Weights of a small mixture-of-experts language model, trained from scratch on English Wikipedia.
Size: 12 layers, width 256, vocabulary 27942, 39.8M parameters.
Experts: 128 experts in each of 6 layers, 32 SwiGLU neurons an expert, 8 picks a token, a softmax router.
Training: a variant of SOAP for the experts, 370M tokens, 5645 steps.
Below are experts of layer 2 (counted from 0) of a mixture-of-experts language model. Rows are named router (the router's row for the expert), gate (a neuron's input weights, with its number), up (a neuron's input weights, with its number) and show model dimensions 0-255. Each number is 128 + 32 x the weight over its row's rms, rounded and kept within 0 to 255. Numbers have three digits each.
After each expert's rows: "gets" lists some tokens that make up at least twice as much of what it gets as of all text. This comes from a sample of Wikipedia text that the model never trained on. Tokens count by the router's weight.

# expert 84
router:149130143111159124151068176163155107086156188158188178106147080131152144164136179148129087152118162079185136120128193162157134101105169118158094143107125168102175147114164166104150167135189153092088140105130156106143120128128147108093104120145069120162145108158092090107181146139179179128140118100138084134157093151182112159154146133162080175097169125093150095090138174121075124173168144134157124147104134108081077136093165128138110088163124135160110141110141109080096097105190141025156144089164099153103148075070172175121145117121104174119077131163178130123176155131119106147127107118106155100102149171073185145095119076179155137115116131167112195142091104131150092186198103114169140091110114094056160117132096072120063075160151110130090129132163121151125171099134162
gate0:166134089180113121106115091158140144106133114139129157114149072160154096179128164121099111176125106067185148121133151102124109168102133101111130135152113196197066175164136137177120143168095126135137156136144122127161180175083133075138145160114133115113157095069098155135092107115169154126081117149066174106177071096123088090177092153129128157160106194121093174111178162120107130100102136132168116105102079126138143132101142132139090097159121127096137089085114128122148175167135182153191122092063106129145225084075107087094064143129100081164120183113160047108123152120125128107109146092073132146139100114112164113122133108197079056092075135098108112153134091131111107109152072161132165133126147193122152145107096118078079067143108123079117123154109204115095159092122128
up0:096095173155117171047152109100120077117129160131096090150144098152082166114182177056124123123163143206167161088126099101126117113146106120152138147085066074138147123127130083167133144153133099154119177147091176162110148103150082053128141203136124098117124212119123155160137153153161147123121122105143092147140167118143136159090187130186110130103092080156111150131112126146086127097067109095116148128152122115150161120146152126140117157191101143070152162125077177122201127138140196077174136124174116122138134201109122130129150089086148172170115096155114135154167136089072139185094128106117080142135151156163127133076093086129185128147109081092129173099145074175116168124078118146138075156103148109109158078163084162124111195111155158097155144092152120092174126151067094
gets: " |", ";", ":", ");", " —;", " June"

# expert 68
router:162077162095159131094110142136123143103157133172174166090160110082169153152145092183157110104139143148094142110095162156160185099143167150091199141148156139126136166091113146114134130158164142121132143104170112117147080126165143094094110123105121179130141073164109100085138170153123136167150125103145145164141092095129146143167173100159087130104169165090148097097172150151087147141107103091181098142087138131097098167124098044159149064158170107169132146091161133096111087102167171124155162094163150161117150152066060168153167140098072145122122129141171114197171138164081084172114115194132167081112125164086120146118118055149188169110149152107084137076108111085122101176104122067165119113082120097079092156092105087097090110086158089163153122086174097183132186123167154
gate0:104160131085171151126165104132143101123134120120080142088130105116172129085214167120098145130117111145147107080131113149170139151087100063079111142123122090173119127133142132157098102142127091090173136160123113158131159094154149142156118175136144085167103138065142140130160112096185169091101200076115093121105129141084091228078129102127151101130135170147110108151119146154125202098135150093115186091128120154120157124100135149069169157175065150105117110067107222123104129192077098084160199112153134170104179105101199120110154150097133164181156128145134110104087153140108127114142156172150112143114079117112139151119122119121136076085010053160127154169106108094157144149163159115171133128154194184131120135122136110110149131139104153123150107109123166072082144076124120
up0:157142115124094158137091161119131099174112120089128100110110134149103143129172139093155126104109077131174139094120166171089120178147135166183150171147098123116117122202126129086101135154095124172035226110119121197166110206104115085117090146165054147165121125136149165166155122181154209133168079078131134170117167116123151081187102133132144165163097095176105091117144088095102161084154132108172206068119061095132102129149127169105123113172126146100121148082113108104166130140083192102117053142084152135116137149116091192127125134085139176184129102156149148149117131098100130118087155104122111122164067106135122131112121151105140143091161107132099095131163095153109126112065087092164137126129096105083121099129147151159170170088144127064148162105113139160114158069076133
gets: ",", ":", " –", " -", " as", " —"

# expert 21
router:136091154087154153082101146171160101120174159153136187085134092126114166122168130147119126080096126158098162103157181160154153084183137122151135133145160125088152159085071165096199151153159165158099155095154062085162113152171165091093100093112097182170183070161077110125143177164156165134146107113167086143165102094124126130176151166142099159099156137100142081105173148124096119134093113110162112127106168096058091142161195114146167119162066081150111166129156100109105086085156127055174154121170100159109162089113133180164134110096121162156122085155117167090161133146090090156110103129101153115066101111124144091084113071184153162110114167148155101087098100082170101130199129167155157111085133092070138144117119099127098118121162068140082139105153125153160161103111155
gate5:156093138099156137128160165131121141140115125152122178146110121123091120139071156133123104136134131146151178101159101127113123105174121106125062126147136102174126112136110116184024123116042111115183186099106145131107174093095117196066140134174142143152095101152173073157089066230126116113069137095149136176133186092155140056125071149100188154091170165071125147148140128150092166110171143155176175155158122078104117118120170105131113100108155176117154166159124142134172111173085178149132141140143144101081153121173109084145141147153113094096118152113163132110123149142114154156142117128175147090104151095149108183165097141158143109117154125140109123139091186114191150117137111161103155141097223161163141128125147220148096172064139181123074104112134076145156119124136151
up5:144143110114148158186140130153140173025121114134167123120097115131078159097077149076094141106133153100095106065094167143150099124105116124141111156135204113127147110164118151102116109106060186146149152141097147070133150139076107085087122157126120198098100133121195094121089118176122115157113115108096147116127128157145095090160130121119139158135118083158127089224112166168151160160140106194143137157138117142092112120136160125073115089096146054140131157120114188188139105150095132152159142179110091130080105195110170153106115114122154139167126088117160160093166138097193113143159101223140140180128131134155153132107141114133151084180114178163159154106123180101151185118090122109113137149141190108091083119169141153074179136123056084077153071131180155121144075109119118
gets: " the", " The", " a", "The", "'s", " an"

# expert 103
router:162101160087160163092093147169164090113184151167165157104164087093137168173157113170147096097098148152129159103129162172164160088152165121168157173153170162091171152089108155099163132160147166175098178092143090087167102161159161103105096083161093161174170092167103124094156150146140157153154121090150107155135078140157138158129163157161079169090166156088171096098171168160088171166122111101144091155102158098107100161152152132167168116161096099162118156087167091084110084102158159107172110085162094180087149113102149162177147138081092162134088081140150170151163161154084098156097085152076151089096087129093180074086114078159157157088134148153105126099113085095151102136148110102152094095092157099097116171122086099094084091095157103119100158096163141136166155090122159
gate0:200138108110132169117123064136125120180070114176156122163048069125123131091140162128157147110100152127045190213143090107141129128160138060114058106090113138171091101145126136161152139076143122112119112116108111145104119094140118110141152135182182081160089116040093161119192078093195118081114131164108176139104133124126121135130088127118121111107147137127146083099066146231113107102104119094124087123077100159146151112130117114142138120145081169145144108140083170163141090144159150117121143189128089108131183065144116120156139159158121097157057120147103152092111063164119133141123193117155140113111063143154165111175119122155135161137103077135164125122160166076105088055165132132168145072168108138112152130128128093118108135170090133103137155145149126129118114103179063
up0:103143116103155137109119102117123067082107168114163129047095151105160131126144122105120066124148143160130184105160132113144088110153121135119138143127060102094119110194115106127139105171117180132156110116128152109134140124132084130119117126129129095185132108179090087128107124175129182145122057060134137143123139166100147108177150194167131151121110120163109154160105128062113119173193092107102152086156094118056102097164108156045071116129108132116105138116099101072142148108163171112148122109118114175135113151121144139127147144053161171101145103173133135135166135107113060141127141165107127150109154064078221149188094164152134070068160092181125145098143056138081179120078116088109095181099213132147194077104116103146130193123146106138101119117167092139130110131072143
gets: ")", " the", " The", "\"", " not", " September"

# expert 121
router:161124123089147156132112153154176095114163155117155158118148083096115154162155132117162114111111141140110164131114160141152141088164147132162160186125164176073159156111110160088143168131150162143112163081143113096165167149141169088086079081110098144136163120171097109173171165138176131169162126091155122134152098141180207175141148124177086176093159167083159090095140164140090160172147129142137155171103163085090106162109137123172166095154070100179132156094155098095102077095140160075128144095170072155104129078086163159141107145111093145153080101163134135153174174120089080144093098171102168084086160167124182179100087123162167171118131152179072155090105095115117109159168101112168158107085114096090103114132092094074075129093163097162080166110144118184160090077108162
gate9:139146107159131165106158133120150104088117079122147044151103155070131185164118146173096156161165168135155035121101084077103142192112093141176140072133124209125128097087127135098126150111109120124172153143123078057141078113186134116130145133089101103131157132091095118124099097119172139073132176076156113080117156112121133052149178114120115071078141155146110100159102119143125112117177126161132092120075073128075121175145073142171127150108132133173090155113137114137117185152139126102105226102188098120135058151140173160076163128107113113123150140137126068124147114158169147124104149180158169110191168064124166150140113119089119139116189111166135131145082143113134109132149122095138124089110092170152163147128123167091127078111143104084089094073081109145170071136116141
up9:099125162125107079130107106138091157118082130114116179146139173169122078144140114080134033146175136142084138096116133203209126086141125127171098198129108034136128155164108124143092121160131113098124148106201156137089186113140067152138136133162119147165123145180184098146111163117105100149103155113116151188109129146128122159105123144199144162129075081115172123114139128100150147161109140067151165164193156142141194038069164172129142120144167127152174128148195173142202084137124144155108136179075185106081150100111065077123141088132143183093134107088109107095120142119120115053121138071144108129145150168139121132146122112121122103153107138138048157138145144134135105092106096172085106138121136094152124094165091170151139159145128130165161158135086173124124158112137153
gets: " |", ";", " record", "un", "uck", "ail"

# expert 81
router:159098154101159125072114141129145108141163172163182167085144142153150140173155115182090134110111103180128136093143150161152172085133181096148187136131133104151162160074146159071191142178161129096142145115131075116145109129143123099096125111117119158143170093169114148116154148126073117174142101115176135109147092166116079147214146153150095186084132126148176104124175153151076127174122094150159124120152152129124115148187118056166134086155167115164138173091167132089064068105167149155156079096155152164068125148088102162164118117101107153141094121135160102062171150164123078163162106166095178104097130147102197060103105159181143166134124152149134156083103116120184140104106112097142131116082159075081142122065111094139083137109142123182120095085179114126178184126126163
gate0:075155087142165122154111098046151147137129114070133136203046107112226159151115168142172114142119113127151092129115041163091103120085160116146088083159142157150145152106057163116139154135162122165129142136156179151114136123139090161083140101123172105138122157133128186174127155082140131059128192118101145166111074099094114151158117118104144122143142157117131165081125104086086117066180149139066149113181110141074177181121110184136145156182116161093171130134090162142133110141123157122124083111113165220164148128122091132148198071155086097157158159164128128144089125147126138137140165145137113140156139105147124187151147171082111103128071112136099148145165140174059131139134150093127122094150111137127097105147164063115056106139162137117121120094089181092111166080135120
up0:116145117131116085117115094095128098165148132128182105127164181168098170197095158090166171061127082153141108124140161134069081145147167118121193151128088158123126092173160095057061151108164111123070151088140099128163151095122059084080145173117101114095133204121089151184172133151179190112156107095170191173114152143123118076156117127167131122119071163178141134190077126119159112095114129110158125162132120172105137151133127116100093148134134163112201105126095166122167159164160135157146065125119110092129144105116120184151084163117108133100170166105151153108094095135105137172117120071179079150128122113156156133153139130143142157136105072065180142095122094149137181100079131078155100147160160113112178102187168107109147121099148184128147158159128123138142174094084184
gets: ":", " ", ";", ")", " –", " /"

# expert 112
router:138080143106154166091130158165155093136165114166128155096125105155106179124148060139162157095107166116109155097159148156153156084183120147136127140123189122094093159101060160094165155164146165180097126078163066089173108149154170100098095106149071152154180079145090104138142152162116136143117097124174098091163107113102133123171141168145144148082173138128109091110167163124111104119130101079144107097111161100098140117191189126160165101141072125172096164140154089093124096093153117094152197102153085162162113082148129160151181087102123107168144079179103197074183106126095087174139115131115167109090114144146131079102129107176126147085097149161131115079093104081165123134162143120162122147089099097043102108116126106157079072092154090175086155103152073174135144137182158
gate0:100198140124139129113162104102103168134091049162163117144138107149138131146135106166112127074108128091120168146092115129149143117135103176154132145143159132122112127164177089167052125132079114169155101091115162183146114142111159141137104091120151079129135119100177087164162054137158112150137130137096096117148132176107124092082101163177186104073158104135146164094106088107134118140058083104115130106176140166143130113114055178159162154122078139135152102169190144196184117137189100138105159115069086150082149138093103109135123158067126088101081148134090173137125117170161059122087190133133108137096129111136187074112183182084084081189107121163092109093122133128144154074167180137167168063114113138159113096170125120116120141147104197065087114133091165127112144116153111
up0:113115155148091139102192133145206138120103221125072112175133108066125164117135198095159176116113127141110141069126132127088090136175104063122149127144085135128101094138126099110160109180155169077071185168148098139114116142162059139155163137120134210095177106145095190170078098117126183107109132127181160131088119126125126087147199046081085141163092185162122128124135151120137147111104146130111094196129086098159094128137172079095115157143091122135100154089107094129138165119084096090182071166140196133137149118152124149104105106160162179161165129128076120150132123101093179124127150104130148131153105089109091125108133129103149149105114121112165125180132119134151143148126100144085122204137125162093110138077113137174134160086146105127192107177120122164148095081100190
gets: " the", " a", " The", "The", " that", " an"

# expert 48
router:155131178117193112138107159133186116109153191121174169106149120124120142158141205154138092138080116134192160118083181158160108099139152166158121141101145143105160177132132161114125171125197157096050136124128100098175135138097154104109106118088049187170141122144072113094166127139218179098138122091122082140166100174168147143185131124146111150100139156142168106096155170099093143200137160153151135173115126137072084136088158104146091107170158104161082140138140115072121105114166143038141120097159091150081145064091161144104083143136099168105087129159167101142157166134105097160154108115119152124090138150099164144102086076172151090094147148162124172152095110119166107161229111146167114089124148086071140137142109090113120133108156106122103122159159150161138149095090150
gate1:106129142134137132112145064115136159099173053148127079168100124144106108081133157084146139121107132089151130079116150161094119099122123097088128115097135155115101061151162143124182130085126154115146098176137201162165166125058118112061161107092133091159126142096072090085108110115087134114139121104112119059148137135145086091131120133169109130133131090084118101149137094085116155153035112109128145088177151117087103120150121121137120141202107142119170108175107132138119118190095058117151209120038129135090067137185138132140084141077097140071116160097106024119130089127117170102111114117138100165159184141069115130141170087140120170121099133176141141110116141107186108118122119142081177112116118214156195122154152164146159132140148114201131127161126152177132139121113078
up1:159159059103098099121082121143138148118146202114141126078181118118137113140152140089147099145166111175065153128148142129107129161163136142104140118150113054142168120164098127084039128144160131044148132075196113083121156164116110160170126130180144177074131133161096148165130177197170152136154137139111163142145169100134185148172188089077153117152138115162119150044172134216187095128132139081096097175094167112155058089111126114153148152160090079111077123053095138105160109154096122153126103123211142135145179136129129180126149169164160083152180089150171132101116116150086082161113115129159157097104125121128118135135103159161147118129096193057142126145123115167107188140129111113127167108111105138106108112086126135124090146145122118155170119164158113125116123152116185
gets: " |", ";", ".", "–", "°", " —;"